Weights of a small mixture-of-experts language model, trained from scratch on English Wikipedia: a sigmoid router.
Below are experts of layer 8 (counted from 0) of a mixture-of-experts language model. Rows are named router (the router's row for the expert), up (a neuron's input weights, with its number) and show model dimensions 0-191. Each number is 128 + 32 x the weight over its row's rms, rounded and kept within 0 to 255. Numbers have three digits each.
After each expert's rows: a language model's description of what the expert responds to; "comes after" lists some tokens at least twice as common just before its tokens as in all text. This comes from a sample of Wikipedia text that the model never trained on. Tokens count by the router's weight.

# expert 9
router:166206099156128118159106176169121163102130076136199127078093133161122162132055181115092128103110162110131111126139063086101151152109177116094171166092143112162109126148147098072165119112146103168111094105047094149105136103077116102093164139127159152088154145148103149117149142153141124107146157144114167089121150191163131134125084070093192143126125118078131096074101108130054129080084171124143082186176113144178103162139125126180150075169097135111124135132099161139124180109124116115144119153105185172118061061120106138125157146145095141144147118117159097184103096203156133117
up1:162130141155078143126072106143135145079149155128155181136152084195176183109041080107065150138130113150177132115108130130082130126115124121116078125140125155077126085171114140143134156134141150162132141171097123111114168123104127095166110055126101131148158123134090081104064172142098118118119167123085172163151132093143134128070087108108178134097116130082072183115172153155130155138134130156119092179151084115140172139193097127102129182108134126138179124122157153096073145154147152158134141167158132113142224063125026137100126164081178137138162073144110136142157099099168092098
up2:143176178133125132132147091089169164098193193137137154162162131130156118118094174105117133109196082163079167139154147124078179151088138118131125161116137151097143109144152117103108117079148145081124127132115117112082179077122194150210103188161136145152130060163118120072116146163132100086170142165133132173119138119156101143075120169172175043120097144096130118123115139100088125114120145130146064104094128149182139169144105119100101125155060080118085114124097178095089150125073106123146162125128171154120140053087112190163108162125139124138137023101109140123101082141122131128
up3:151212158096140198092162134193113146111140105074163075137125101141120096114098139108126165132077097170073099108163124110122059197055115118121079174165169160101119068186160148110070111156136140077146103104115072114128156137115095151130123159196149101105137162103141135131142114129089153124188140116148150168107117107158085087137079115156164148145114165145104119079167135131024131165145130156164135161164114112155131137083072147117143091131111194098174149141114123144135124143118091152162068168147177109121146083127075109167142191095115081142164127124136109161156094135118114111
up4:152063162125113153110070117155141135095153091110161140094113172131116171128100139099126107146055116131094198129168120056119133198094149091134119123148120126101099119176139122090102164150152134134101138118105099114125114145110140067161081077108111139109059143113129091129163107140142094152199113159132126146162115159143131219095103144085173127137062103125095110073152153096081155093079148119141187117165145153141214154083125160101089116128134076098102118154157106138134142130113084147093143176203137144117083149192071186146138133125158122126197165153170129189156102141169096108
up5:136138076098132129109114108120161087118127117155133170063130164133182154143108143108095131161104055089080124120185081147101165111181123073134139140057083069122108127141149100109151143153155079135102160146106144168130191143075158165145138114171132132192128072105096108197110167145156128108138167096087179185106140126134086106174105168098117111135082085065187142134104130081140074092075165133149119150134181129143076067143161152177137117125062154103128105071171117107129123126115162157146128159186159131158093144060131155101108161144121172127125112123110100167097188164087127131
up6:099115102176148137090134098119140146106106078140161095137100134151162169112136154151116155125137104095149171118148065055096140087148134071145138100123105118147171162150109081091218107097134106106147136164102169145127204120102131143066185093098099130096130136058109070102118119075154130103112146092136127138137142144114087173126124151087133121139142195105097137114226157067106158093119143184132145206185136147091133120094129146125088164135162126095083128125165206106140112157171137141135124115156140075103119103086126145149150118176096166093166094106161163143113096184126067197
up7:107181131134120118101139121141114066071137140174187135124148138160008162145099139106150089136126167149117081060156139041096175165090146119188128087120139102122120093165171154181076159107146114145140127144106138114126148105107141097199136078115136165135106134060094105129147108117202093162117144108100191143096125133166094111089077089080173119129123161147135111145091078078105150082152161152145102131122081133107183121134122106143146158183084135111093118067134122194075137117129163114181139111153158122105173119151105178132135156141118143139108199106138125119150140178156179137
up8:207103108135153147162118133137055145145096120178182153094089142145150113155141085148089125172129118128097177172117139087111129138116151153092108176107101121134161152135152111108211079122131107090106120065059122189145105064150159153128097102124207146078131104143075111121113101148115089100185174154112180198086138129127076166128143090131166133103065037182186046122103152145103116105144122109152113141121117118142167136155143117103088127143133108079038147132143158099186159135120127165121164119136121146144109099113118111110144075179165131115147113087134091137125149150120114172
up9:147150137128107121152110085128056166081106115135113151121151166146130124140049105096137147092139149077079215134116109090109205178141131114116079127033157119107157127186150100149172140154130083126071155124114105186080141124107121089140128074116207123138158080147129120143115185148147122130163165117117126176095149078123111104157103095125085113143104110154142147112061109140124130144089145134127080145076133153182177154122123148147147118143069143176155149139134200145041149112101095129139139199179200140080090181137106140103135116154070132161121146125125105155095141150126107157
up10:139095099159138142103153126179079115096186122104161146074097152190094151104108136174130167118115155112153142114173104063105145183114110047085137172118141144136137103152085138121168090146108096123160149111141138140139136107102133091169127149029197160102068120129114109166146116104142105072155217120161167136150143181140111191133149042094172136131137082138149133145081127068137103124123152175124126156107084092081136130175131166131096149171122210130139114089164158093126184126119153153125085121162197073112112146143093125127102121171087132113161154066112109130131109150139125095
First pieces of common nouns and adjectives after the, his or a in prose, such as health, social, c, ical.
comes after: " the", " his", " of", "'s", " a", "ic"

# expert 52
router:122177108119137187185128096164134164157142075139171130153088121148134156122076142126089143104084066101120119171197098109102142113155152133148127102145092105146112151146112079109164109137136095095098114111062147156137128073156124132107147114119176095082131125083141117112121136140217101120183222114169163123067123167091151132074183117152152124115095115065158131055122107088087158116063153167115128153136125095158099175091099135081130114160120170150133164085135142133128154173061114182144160123102166186101095096196085165109155093160124137113155178131140127184148111105166105136
up0:120140109184125189130098090131183135149146106183166179130145155120079125102108178066171158092083125096122121088172158061099116142196067153184171137131143143121128094085121123140121188147142163126100064139105186130161101095121092137127104172159143098067076116108136104119121167189084127098129129144145169120079117142134155117061109116166147169148098183120149130057113125136083155091133117164078096113135123163174108103097088167092082121171127155135114073133184192141120129126082133158163104140139141102126106135059115133143118140189107158123192148131052097143130163114159113131
up1:194169134156101137075128157108137164159117172207167069100159138172083159157116200094118123095131132126117124139177105095073139098122113108196156106063112132137128158130191098090140114083107142130117076122136150120121127126119167116067130135179183129077157089131103132173141111145094095181105122146189111101076132123134151112114103151145210167162102079126160157121103064066115207136161164138129134147133107117146144155168139120172071147158117116099120120101116112134090164137108109192135101095167101147068134122100124160138065103174102162079128080178087162141115153137095092099
up2:170179162113109133110140122161148144159172158137216127131117166120140139086129207129140071126066081101097110111101149093124052107174127064179153170134095138121183201129187104126115158115124087124108113092065137111121083138108123112109159124158144147129081079094083119168093194101156159110091135084109138183177105132166129131072174142225125102133123116107120111081172141134091137153086121144092124188119119176158136073124106088102168110164114127133111089136168167167148156198084121124146155159120139155151095156124076110105149118149121133134122131148063105163135115110149112078
up3:155189133196159173101114068140128137163132118118132134185091130146129178149080160118126140126156095141163086113106145131133171136143125101165176129101101112097183150123106090114122168116117122101159049120134131157095174136087085054174069158159135144112067058112117119103067122183131124107191132111145159162176125118116103197143155115138081150054105108154113116135170142160148096118124154160127105076112153126101083168138091170121164109125117124128136144097202191156088118122111071184173111128149168133076127179146096123120110103144139155168107080090131096225133149157109161121
up4:201176156172139133144116123106156133098178168104152030146144123111073128076127130125085114133140116139159097172110150098105195140142162092172090095085125081187102131153135159136180163136166097101135127169089087143082130153098105091183117114108107155114114091078107163129077159149137050128141170113173150121105163072117164132138133194065138096111112121120190089114110110118119108142109165127128126216163123172135186100000164109110095094123117160116134142116167070134104147112143097141166146154133127143129110121138096186082135128123149106106134131115130132164134176142157124168
up5:125096150119105081064154118173145123108124119128129162134096119103113152118144050083089093127175165211129100091154137167122099127134138166113145138185153143132137102158179134087130083134133110123076068168112142135135096125078064141172142084201137094197134184150187120120107150120208097140146195153140119156107130181119051130105120149104139168071104173088141118090181121129117066131107151182179166103133103093150102150134144170121126081152090116144133170126159140172135130141095065156133142102137108150144128083105084119146158109057166124147146167101144075166128132172095154095
up6:116206113174152077119149108129081125120160109157121110112131113157164181090152102103088148132153087135109168144153117108097171117118185124111097109068082085142106086063132159135168200096083194123158124073127088113117117139139114115050098095103158115128088164146128143129145160115112074126142134144094116207103108084121076108176150172108140128116165106169091140139140079116096141109112151134144117194117075121115163174112146170126118117126170156097099107147100134144181160199157120148207124084174125092158117145133113153091133184116126146138122187081161147221137141164132181091
up7:124152114138125181162143139155196167136154119109123147100089066144105202131138126139150127112094094092060137134123074139133120070125123094156122189104124117139149167145130097129095121126126118082166158055093127163154146090123103080111120113127144171140113078085211085053096124149134134152200163093161174118147092115144138156143115142150127088098132120122032133073150177153128122174056129183198080172136072167123113139104077145131173116157132139134171130137044133096166103173070140100154161154155164142161112160161100140107104127142098142140110151156125129186113148108107132093
up8:138124138110135151126117127089120051086157117094150115106167095125133144087112058114077134171169160086154138158128101176123126121124142156150111086068124150127121148123145193085190125074137112166090115151071176119131140071089136180172152091054107170128128117149121127102168204111175065117153117138168142108054166187080158094136116149177140123118155062133158159136151133122100136135177170141146108144131120069094156147120173175145138126126145064131111093151105115053062183109115080161183103124145124144129079124153137160093165101096135106147101178109129124113143111188088167121
up9:120154094132120112118169106153130156102131105188139137150114115107132154159098146135129165114118148115085142110147112116100102159164082139105117142131122155075175172105136165142133109084173153140067095108086154097094092137131123223118123125150102145115116197122140063171100161155185139115177125173173160113066089177160093099126172098124160190116124130042109123076099056145082102092086119138093111136197129156140078123100100112121117098146083164114163169143176162056129146133121092148111167098086150183178143150120095131147149192095186073154145129105165175104132155160075109135
Byte pieces of Devanagari, Arabic, Cyrillic and Japanese text, plus opening parentheses before abbreviations or qualifiers, e.g. (CPUSA), (born.
comes after: " (", " ", " un", "\"", " \"", " ="

# expert 3
router:125151108132134150177155092157143183104148097212146133102167141156189135132074124154061167115101102072137090104170117108124090088125153092111142126128152082166117137136113090087173114121175085113140083128087060156071129138135080164101145121148127156081130138157158100086127127138182069087161165146180124164101114170104147106121137136082104172146106160067147140041155099100142135105107184164114091183167082124156139166162126142097146102117124107114155087109104166151080197183091131172180073152122139192130128088164094163125148115142119142152157107145164173151115121167120098081
up0:079114140137121142073123161099144109135130094148180153183092087194176143114137135149078103153163082128116077091159166131080148160079185092100138086157136140099078134100154091183157152160158153149180116183086133111107125102109168134104163097118075181141139096098118108129087141204150108068139134091153150059139143128131135218087124115133133146092041151102088137131092156102139107161158157148127138146147145085143079090129152196078137162092165127130166127124129155140101176140102117162179154128160141117130115113105084119123144064135126158119124151187113086166098113148204125071
up1:150117183123141137120131142097206075136111117110105144154126115147127152138146109132143130137090145123174120160139145122064135150099068141148094121128135155146134170100142122097091182188140123133121120108112125100064154126069151069139152072157117122208129112167103132084130125126068130100125146154102149204098084122093125140144218141180124112173095156128143147165134161111129146149103131111080165161069091097127085117140086146113092064176118078072159113127197146125082141139121114168125107179115148110182096105122108158140140059120138106215158080191133123140054095181168137084
up2:171124156176075115154110126114102127122130095201212104135177117124151126114164176132112114163160157116116156125128105151134108133137096173155083138147137190107115149139060113123101182075210089142076100085178122135126111143086131061118094095169111146127101174156153067127128141116119118128157134104081121138081096146063152096091085150138129129123118141201135080183105110159137151143107158057181127153118072102164139205143127082225128087120080105139139123141066122127186132181141096151142181141128127170155114110105097118087118066111133113146156103100127117089117140170112127136
up3:123131170149096106084122088078196106123173078139181094139165198141161124117060109147139151110157130123181130144095112117046109123115157093115140181113134114140137155100097094117111208151122156095112107125097106140096183137035148071125151159142154192123110144158141082154061144181155107098209130145145122127100122115084137133167179109151200111112123086101157095149127154085118149144117122159111144179123120074095133123164125126075106091199105112087102096096117151106114143178107102158199136155155153148123098159125125194156149134166124121148127085126075098130080098147145172127
up4:121132138118129125109171105126139137117182087176154110134098152165097134151114122155184195162137087159080067122132131099133171147109133085132111097092163084098168075073129101092192135107131124136127099183110139113192108167157124164103112149116145122031114066099149135123113213120121122102113105113122126191080107081143165129115178092080096117027122153099115149081107128094103084080143179117132091136175136166139130176092132212153132154157131152158131127124127198141107157120115151116196096107130127126135152127099134142165106203124093157165164091134156141127152094142078160160
up5:146111147078135074144110078172097147198110142192174147114162177154100145104053094083159175225108171130126067126095084130134155126124121055133101068126116054147050112159118142144159104126139134159104065137093085107084169146140059127134099151126168126129111114173138097140157103129116088134160128135194153111119117121141143132104145174132137146117153136131137111110075107134066131112123155170113123117092123114127121114144173060096135127156136130092131114094170151154095129134095086204117131178096160124140127142127123110090148137174088130114081189108156161098155143181165090207
up6:150123156152085075150134143115127121152132110209126113090185156141101129092093096103149074137138156101108152061104166157106071133129096142138036169095107107115081065172128111130124159107143122151072088144123121138108112124140072107178143158120070185084171156125108092121116146122150113085152154081156132085130134107161171134073153136141178168104166177140171146170131138113120128103088147186129103133116071087199154084119091129160153136138121217146076121152116174081107125128124107100165075128093124169124120142091147143085122150094145081143105169157206130179156104181160164134
up7:133126120170117108139118129148106135091108095173128143111134092111132133085086171171138202139162129123161179081109120136091157125147095136114090150122122113118122112145031158097114136092174052121157097108144107103153092131076078114116213124157123171112097144083148073100087157103109111064159158082162148158168139079121122119137151090081148128119141144064152115100112104110153113106103138166166133176208164136135159110107184133070118091152116123125178111064134164133160156136119143151096146129109137194157137123142106136086149084188128094149200149052202130146098144202125123092
up8:130189145179118132190185088115106133092110013159138148115165156086131102115117117111085112089114074089132125084157138160094098134104164152118113105116126106171102195181102131078119178139184108116119154117093121099083149105130150197097061139144130111125152167148130165125100215125183091131156151119122137202113106153137090070144168184170108177143112101083179112084165134070108152125073187164113142140054084102124143107112087153119144140122123150107124131142110158140130145213112159141166127144155171117119128117156123198121163144134152122103124141110128107102117132170097096103
up9:112093104181126127128112076127093126106142105143094164129174111107127120180082126170095099093119122096134079103148089111108131104147116144143163113095188169204128187084124058127119128100130150122126088138110067117127132144137124102120171196178110141143100145170140126141135125120148097156127139111140097156085090119165159131080079122122146151081151180080157145094191113117092089015091157136138130212137084155187170097106131119102125087100078237158189096095111187143164156146116173158158141154148152167144096132155152140117128115163141160149128158137171162187126145115112114110
Dashes, digits and result words in sports and competition text, such as 3–0 scores, silver medalist, goals, yards, rounds.
comes after: "–", " 1", " 3", " 2", "-", " 6"

# expert 14
router:154139105149140132139182092112081164103086042154157090180142143153094186127089140133072139121113162084123143083177090085084150135151107091123143134129121163178127194143127148084122149108169134166133127082066141155137144109109103143123158112118142111079060115110094148098145166141130084119159131120116149144096116166134151130111108156101157143142139194093127107069106040079082116097099142173141119178177089099203124150093104107118100105141159121087157140100094176136124177137092109209160104080140171116110115079153117203139125136090140135154155138225144124177102132152115084111
up0:075154068148125163082123189172117184161185086148168104104092206155127136142143168135102136091151124130181170118150123121133119158134127121125129154159123170167099107146070127104173059083140116127123089145092090074119174124191044085092154139092146111113144142102161120072143102124182039106102127141143178094083110141146101112152116105107129117107127123163112068135150155059088187126118117099136109215123137164131158145144160150144100127203127154128109103070105109115168119141103184098118113117161148151093086108127140094134135092161128178196149098122123110143086105158085147146
up1:099120091095122161118153054161086118080109116155149090109155200131177181143101103162075194077111089068111154050122141099153149109146148124111147135153150099164138125174110126176134115128193110154087104175090081088128180151113108136142175114163091147142084120074144075062153069156152149127102173147133113106130154143092116118157166145161128167049138078081113082077114119074139134109137138103149122135138155068181152141117124066141139097130122088104133135118151126118154152157160156094186158103125139123104128090188161135165123187113054153152090172112127161118084129142162141115
up2:204154079129086166117202113154129192081157125144148081155087127118148187070086121128090145190108079124119103070136165115098137107151110145160148081142175124160143137115100138136095147138197097151139062124128074093105136087113120059178132139116123164052074134180161101112165091146114135142151119149126124194086152122081123143110116182066152103114060194131073122110137109132121139109125133163096095136139138087074117174097138129169120137177148136115198149125143113103114157135096075113217120141071140142103103149163142165166147110117116098162103136107172131152136126148135135164
up3:157131065132145190103185083190137156090175095129148161105172099111148198161135149111130117159141149110124136158207114117079144160175123078145111135108123112142175138111097125072175095113104108101073102101094123097123137110135112104091176164184135120142147099101114126122037152081170082145150078100195147153148122140119131104129119131100112139055167127116151148110127109076114087047132139120169132121137030096089129100111116118069169141119109115164188145095107145123081113135135112154155115182120175146135105102164117152153175162117106133168141121161125174177111145067134171189
up4:080188140141110180120176096139093078143114125164185107143082097129211118119085083165113088161125168136111088146173098132091129105127107112134151148104135088113124172121147138102194125112162121096180149146081136146158096081145124147136136118099123127062144132117095149125090130054189115121162095075159122184152173122098099121084180136168100179099132141086050157125118115157082085079142167189083132095087098132134118164044152127131121097163100123129169160099179186116154085156135147095166063131141160134149095096103094138119133110121128136152119142152081129146171116215124132137
up5:106153121078058130108135125138149139105179123123101123132138107114144090134127130125134103118112081079089086148133073123140173154119136139099146153162164162170117179145189138109147100071141125109123097138056102189128114141089124135182095051154133154129074118103122168168142150133141068141104120098062160139179157141179130170104176144099118063125120121090148099143148150080104099165113150144168100125185163083166103104127124089137155097131148159111141165093080117135031191155088153149134110103160119142062138122238154140096114159079124159109144178197123152124107134137105071120
up6:115145130064134184157114089119142165120105101103120119163149204158051082114116150104154162103155116146127075137202098131148093142075178137102131091109131144141105119202074109156109101128199108088169081144093144123159115132066148064124139124200119134097133137174101128107090117159164090079130136109159157107148106159114193122147145131136184144094165054082116126097127105121116139095148119185145160146156103098101101147127127109132089067157133169131165075104145149223160177129123112101171146082147120136111165113142135142081128180147112131157093162162098107160129120139112040141
up7:140146141163107181170191138126114181104116127115185115116120142160046128066106118155062139132128102126156141113148155100090038111128165151189102144087130114146177133124122192147091104162172153115114024125114153085072105136131153106092130118146202166145129186112120041116104065130142103080172145107112114173158196170107146160146157052117183181127140119125130101134115119102108143174105141146093117182132078124138096124095101094121155091107137098136187074121108145113091193132140099114166117112117124125127124120096124150097105148144092132156144143162149078173139162148119106100
up8:128151141073142140109153105112160135125131138148141122141131101156148150135106174116133116119097112081146163082096173128087101129140184086158129104133186118075130181119132195119132147094101111113132127126141196184063141161096048145125175135114141100069098120115110103109154130170106142151197139046129166102139131146105148087152085115129137133039104149075112119094147140089140150116100112113130193077196134198185146117173136088074096083138129128127070075144108101187155159141163139101180084142112154157133044134115122123090134071147120143188152164103153140120138131084105123184
up9:122140110049166099142155097115169085160123166159130161137161168096128161130110084163137183057102100166154108106126077112109078110107091108161175101168127140112139131079141133059142105140151131130144138101089121096078123122107101103107138136108110171120181070121121156132168131150193125054133138125152169081145152127138086063164157118169156173098106168099068118108123127112047140152157137142149109119108116030137095187116117134130163105135098105084103161123137138122142105164167145099167137130208167118102164078176106181119103120102163107103074170138173078173105078150165126097
Line breaks, dashes and bullets that open infobox or cast-list lines, plus the first field word after them, such as Born, Country, Website.
comes after: "-", "\n", ")", "|", ";", " •"

# expert 30
router:156173127120095136176161111124109180080083087181156102184092155154088146116122130092103152147117106149125119088161079107129177108135125137132153120105154119177151172147126127088156130082169078110144099080053103156110139101097095081069156091146170134110167118152119131071128160105121076108125163123105175134104121163117123129108098120094161132117131171091144051051131130131051164105083171173176105162159042114169093114159143118120100099160064129123099105104098188137157176176123087161149114137149185173119120084110171136092183108103134133166167120165162120180106129146109122166
up1:149179153137111195146142083094143104110090198166141188166091142129191142108138135160137104145122130119104109140096089119077107092137165132120175137058113124114143149133167139098132146150102053093138046164086123169122176154095141158094145197115155171073101130169066122162025117086167120117120152054155125141113153123176110160094157157095181138130130124121126118103125125151140151124103134169123077124176118075118078142101140120108083107110153167105159129082117111147125200141108197188138106101152187170123095073122139163179100147114132121075148140139121113149111126162111152164
up2:098125098106085181133140147140105141142139079228144118143126126127130161149091162156133155133136107102097122126153080109110126153119083126154114130090161129102056119163121111133090107102129127092135101144068114101144120133152088109140169169139148142052151130122045038135099059088113091108125130148188148182094049136138166135122139099131128147164136140130107112098119110087098171101123163202179146180184065131164110140074124103187102100188120171110139130120142133121104133142108178093171198067160147111140128129100141140181099128144110096178138146127134152170106104201123081183
up3:109077073075127152160142125076117123100122128104132193134158111168206135111078102088087162125172118081212127109042113114080100086105097105084111142129111155128108182216114136121113107160131109180158097187138150093111164106134132113138113117111095164136158133058101104142140220089185083156184138151131126174086141108039159110127132137111165143136130087142130096158069125131137101132073180148084112080106131116123141142126157124150093113080130136091156142170148128065121122119091071123133168104147123172169137098117142178111162139127128159155185126160154129135119125127148132173
up4:167091121086112135146123116130137098127086155151167138151140139179143159129141114150118167104165116133139133104116043110084128081063136113109229083115115098120108134144113102156190142091147024146150136140119105078091132126101127127097161184067171128132150099134067088157150171122184109135129146091159158123118147158157140143098187151118161179115145116086120049090110135115129142128129128132124093136164080107148086107123166125100096100095174151079155126113152192139176180130134155139119091022157142191138134102072119154167139084126140187112131107089137092140108093155185131170
up5:087138103098106180163150100118074185085089129100142095100174137091128110102093088091115138117121127086156130106083089103111173123069136124138106112118169137135139157105117162221113200149157157187141163133113156111158096141120132185141192096149142096090155131131121102170143177167117098143141165085123094184141183148109078037105115125161126145156142172174130176151118070084107136163110167111074104104142141088130142113160119109154114138139144130051125126142105153144105165195104125169164105076084154105159169080144113156082158110134094160191163137130173120056132096104110150097
up6:143100131153138132134144169124146138122169041109126142141169122094088132110109146124159147149130086108111165082149122138108132094128108085183103121147137093187156094113146144065122167129148127070150130136130083160123101107111122073141128164113157123105136163116137134073093161076139113161102118172103168166120098137093094131152099154163202147162098114083173144103172133152142146067142154154083154198149137115106095128105155061091127131165081152146056047144090164116135140245124088127154112126121203161082126108091134180076156145129085125104142108116160133141140119191198072116
up7:088196124163130127144169092155145149021126109078157111131150192110095144097138161115121148091138123150155032169127151103150169152167157103141114116140140078132169158153128129087156128148133100078141100122097083200144110121114140150100110123118099168150138081142165128137122177094151080101141130120128138104110181210087120088153096157115195144212157141097127108075147097097127079166098205125153117160097088131139083151124108154093107112145142135107123179125096184105081149184133080159162124138139184128108103085127101152118100108073107121141142148133185100100053106144091127126
up8:061108136098070127154137142116132124158131141147134193122104158142116096114108141136219105178101171105142104099172108165144147152176124169108118134095161132143152173172157108121134179120094171098112111090101154125137154112110098131095174074178146175091088154142095093189124077083128091109157171133152147119094188174082088148103097072143163103096127149156086081116172097097092081101063141151185139145086096129117087181129114142101111120170073131148128035119117158111118166128076122170140111105131138205147101089094156106127148100147123139169177162138089091177158140086143105099
up9:114094167114133144145172130087140119118148101108127173077123131141138123087084128142119110092113088144090160114126117084102117133123178090141184107140108063149161138173149117095138160169179141199141150123138093150151097092056102075137149114140121116104205104191135160132168171177170095120141127100100140181139150141089078144077131143147106134191111175081116090120112159135131171137115171151125092159160116103196066168160109093114114167117068122133129133162063216101094129189080077089195071178170161147075142135166111130102145123089136135145078136105109119132127093131091113104
up10:158159112097134134165159160136092107149144126115167163123159120139148131090119126115100092113090093140178106137144113109081147117095095093135149165128141134097070199188183150169171098090175116100173151119078062092100107134116112128143155104174158161108128119129117113127089182125106088049166151145111131158082144106102221088124139152116153110100104107119095113103145098103104202141123150116126169141135113128147127175130144135171108037096083150097125106166079092105138068132118119133140088195155166129111156083105108156166204077152079148142140191196194142129124128123083182101
Articles and possessives, mostly the and a, before roles or institutions in biographies, such as former, member, the British Columbia.
comes after: " of", " as", ",", " by", " was", " the"

# expert 15
router:105158103145124145131171134169111171091135115169144126085113116129102142122119120116149107108115151129144138083124094079068122127115119095163165146111170115128177158130100175150154145110155116150170113055075169123095127146088108145138106106126139167058148132122086133106106153175181065130147144118131139177100064139085124168062155090121130156121126089102164190056138086093095167062104204111137094159153130082196158123122133145135123134178033134096136140073121157136145178172138125170162144107147160119109112076131116175100165067114117134155217130116154111172132157140092110202
up0:159186102179112154078148138103103182139117112144131115132141125110092111153085162111139167151108085127146154108144143078086113062103150110129126165169108103170159167117137199093139135081144133115134110076107134106134115110154105072095144104090127127043158161099090175129119107100146104182167127105136112175080140126105185134123141082087174163144118085100156114082112112080103144098108146121144163142171064091161165121179162092117139133140060142050077162096155174173167136191131115179128148133154151170141068137088100195117152128131145098167151145096137096125128067167110146209
up1:110150113137104150148120178226102149093154085109138065164106155147139158181125205139140101107157119110119135102129150074103088138053167159150071106101112165076113163146154120131104107147121107124079130177119117126108140131125163120164173120155176126093073140134185092103142121127153089093119131173124131127149126125213049153071106099096111174079105128143122148122120128136061183133107147156102128097124138102189149086091094131123101136133105124167065052074111181137141198152119070135137078082139133116136069118144171157148113143089131132139161171089154115157188112158134131161
up2:071130113185143159094147114095123131144081097138138100109080103159126196125135117111138134097102160130057147132105119115116109129135183145051110107073157149084134155154131084121192164151120167132081154096094108191165174144048150114111187078090143181138079166112130130083181154161179130145103127134135141127098136148131182184105146128134198166191138121107118106060143096066092111189116142146158129130097101160115153155134126141079110090177105139067162143092107091134119152128119130150122111131066127142077157124152119159101123126147134161056166099180173117125140178181096170123
up3:138161124182129168121136141149136139084116097158132163086138139183121125120089135133191160161109106154096135129158142102116120134143104129127135084072154165118157119161150130091090090086118107129103125148131087123123117123093168139181092130100153115174060221063046183096105123086146130128131166100179167171081102116163133147150127093122165110140068106133126164124109094152112122024058130173144064133186143149159094115103164137063154140169063160072091111125134104106155122158119116185097144122136163125124087081161134197144179128136138140160141100056157131134157126156094095146
up4:091130082122145097139135095126119169089159079180109153147119156158136107105081113159172158077121179145162173106119162186116068093120145095144140131128176072076102135163106176168163169131173129116090085092112169095074109135133153149139131130084117155094123113102189082108162141122185123103134150058163117132079120106095087116106185078109097202115122106097137140105152170124196144108123131099178150120142117066171179174198125113069128112116130151105153159135091163099133155140093155130146128147139149190115018115136122150103125055070108128136145101085106141148123132165117151134
up5:150074099182219138126169113150101152081111128138139101113059141152161163185143138099125135076100119081075144095102110084091091163091133120153090115093139118068188153099085172110141162090140087114132126073124119132061168120122123109102156144159154185141152195062100068072099173135111132137165130150112125128138137188115083093110162161145138114179078128118129144056143126081146103128139170183144121122148100134153089111121153131221103139150108128111067083104184168145168138165131161117123143102128141090149123143146099106121142168192170145130106145115130072162157135128184109129
up6:135068108128093120169093110152116183117148136074156163152170162085182081089106158068150165171104139163063145098142058122112134140104105089147116162149085122131166171106162181110141131167130105103108136122078144148138143147053118094088111125167224133102121098118140166137075163141073087143123204148119147207087073162171120145175126121148095137131111106106132144138142102158124155102125157143088118137179134103194129128124142139109172091156125160123147120102133206133137121143109143127132148096124139122153082081101116125194153078104102150205163092061179099135095141106101122091
up7:144071072135143117088141148119107195148114133155118177193116178091125084091084094133138127139128143121113083152092127123101184147100128135157100132132159144123135187183080084127211097172176116154127154134138175145119150068122145143089128136097132079071101088085117181146154131077149144092109100104154118157083125154179092129105129101093142168060144083059093127134123098155096136120110172083128178156215080098172156108097217113190134127125089115091093123140129129194127117166109174113146121103156152137119118109110074155134164127139104109155126151136114141141131103155211101100
up8:164144134167102144114185144124106160104099127151160087175121110197118135144129075131098149076154116112147104159082086088132214059137151063103147113140130171122140198159083115093177085067153151132123071144098129079134093109122072146124141129164109125103064194098128116074164144121143086129128136159123149128102153154105209126140151094117129176111119122124135081123076072132097122047178149222146116120124140094145137126146121063130135099134148131200117142110106124108103140193118124131111107063138113124091081142131116138077143155105124168142147091187154159145189111154154120134
up9:191134119167120173119177197117078111122174110104179096133081151093151160141113151111132125151120123111111138138142125121102109071144134114154116139121159101078178201116161167082115134100185132109117089096110110102175114078134073148105137088023213167095087116108100144072160165175161110150139102071129184108053107130112172144131174072112127134149154115116140094154189113113164116077128155153150119159184051131153157125196123112131152152119078136128134081098137110151146086145137109097103159115149111129100096121134117141177162134191139178102132108120098124096159081106094173140
Starts and pieces of country, nationality and ethnic names, such as United States, Turk, Arab, Portug, German, Belg.
comes after: " the", ",", " in", " of", " United", " U"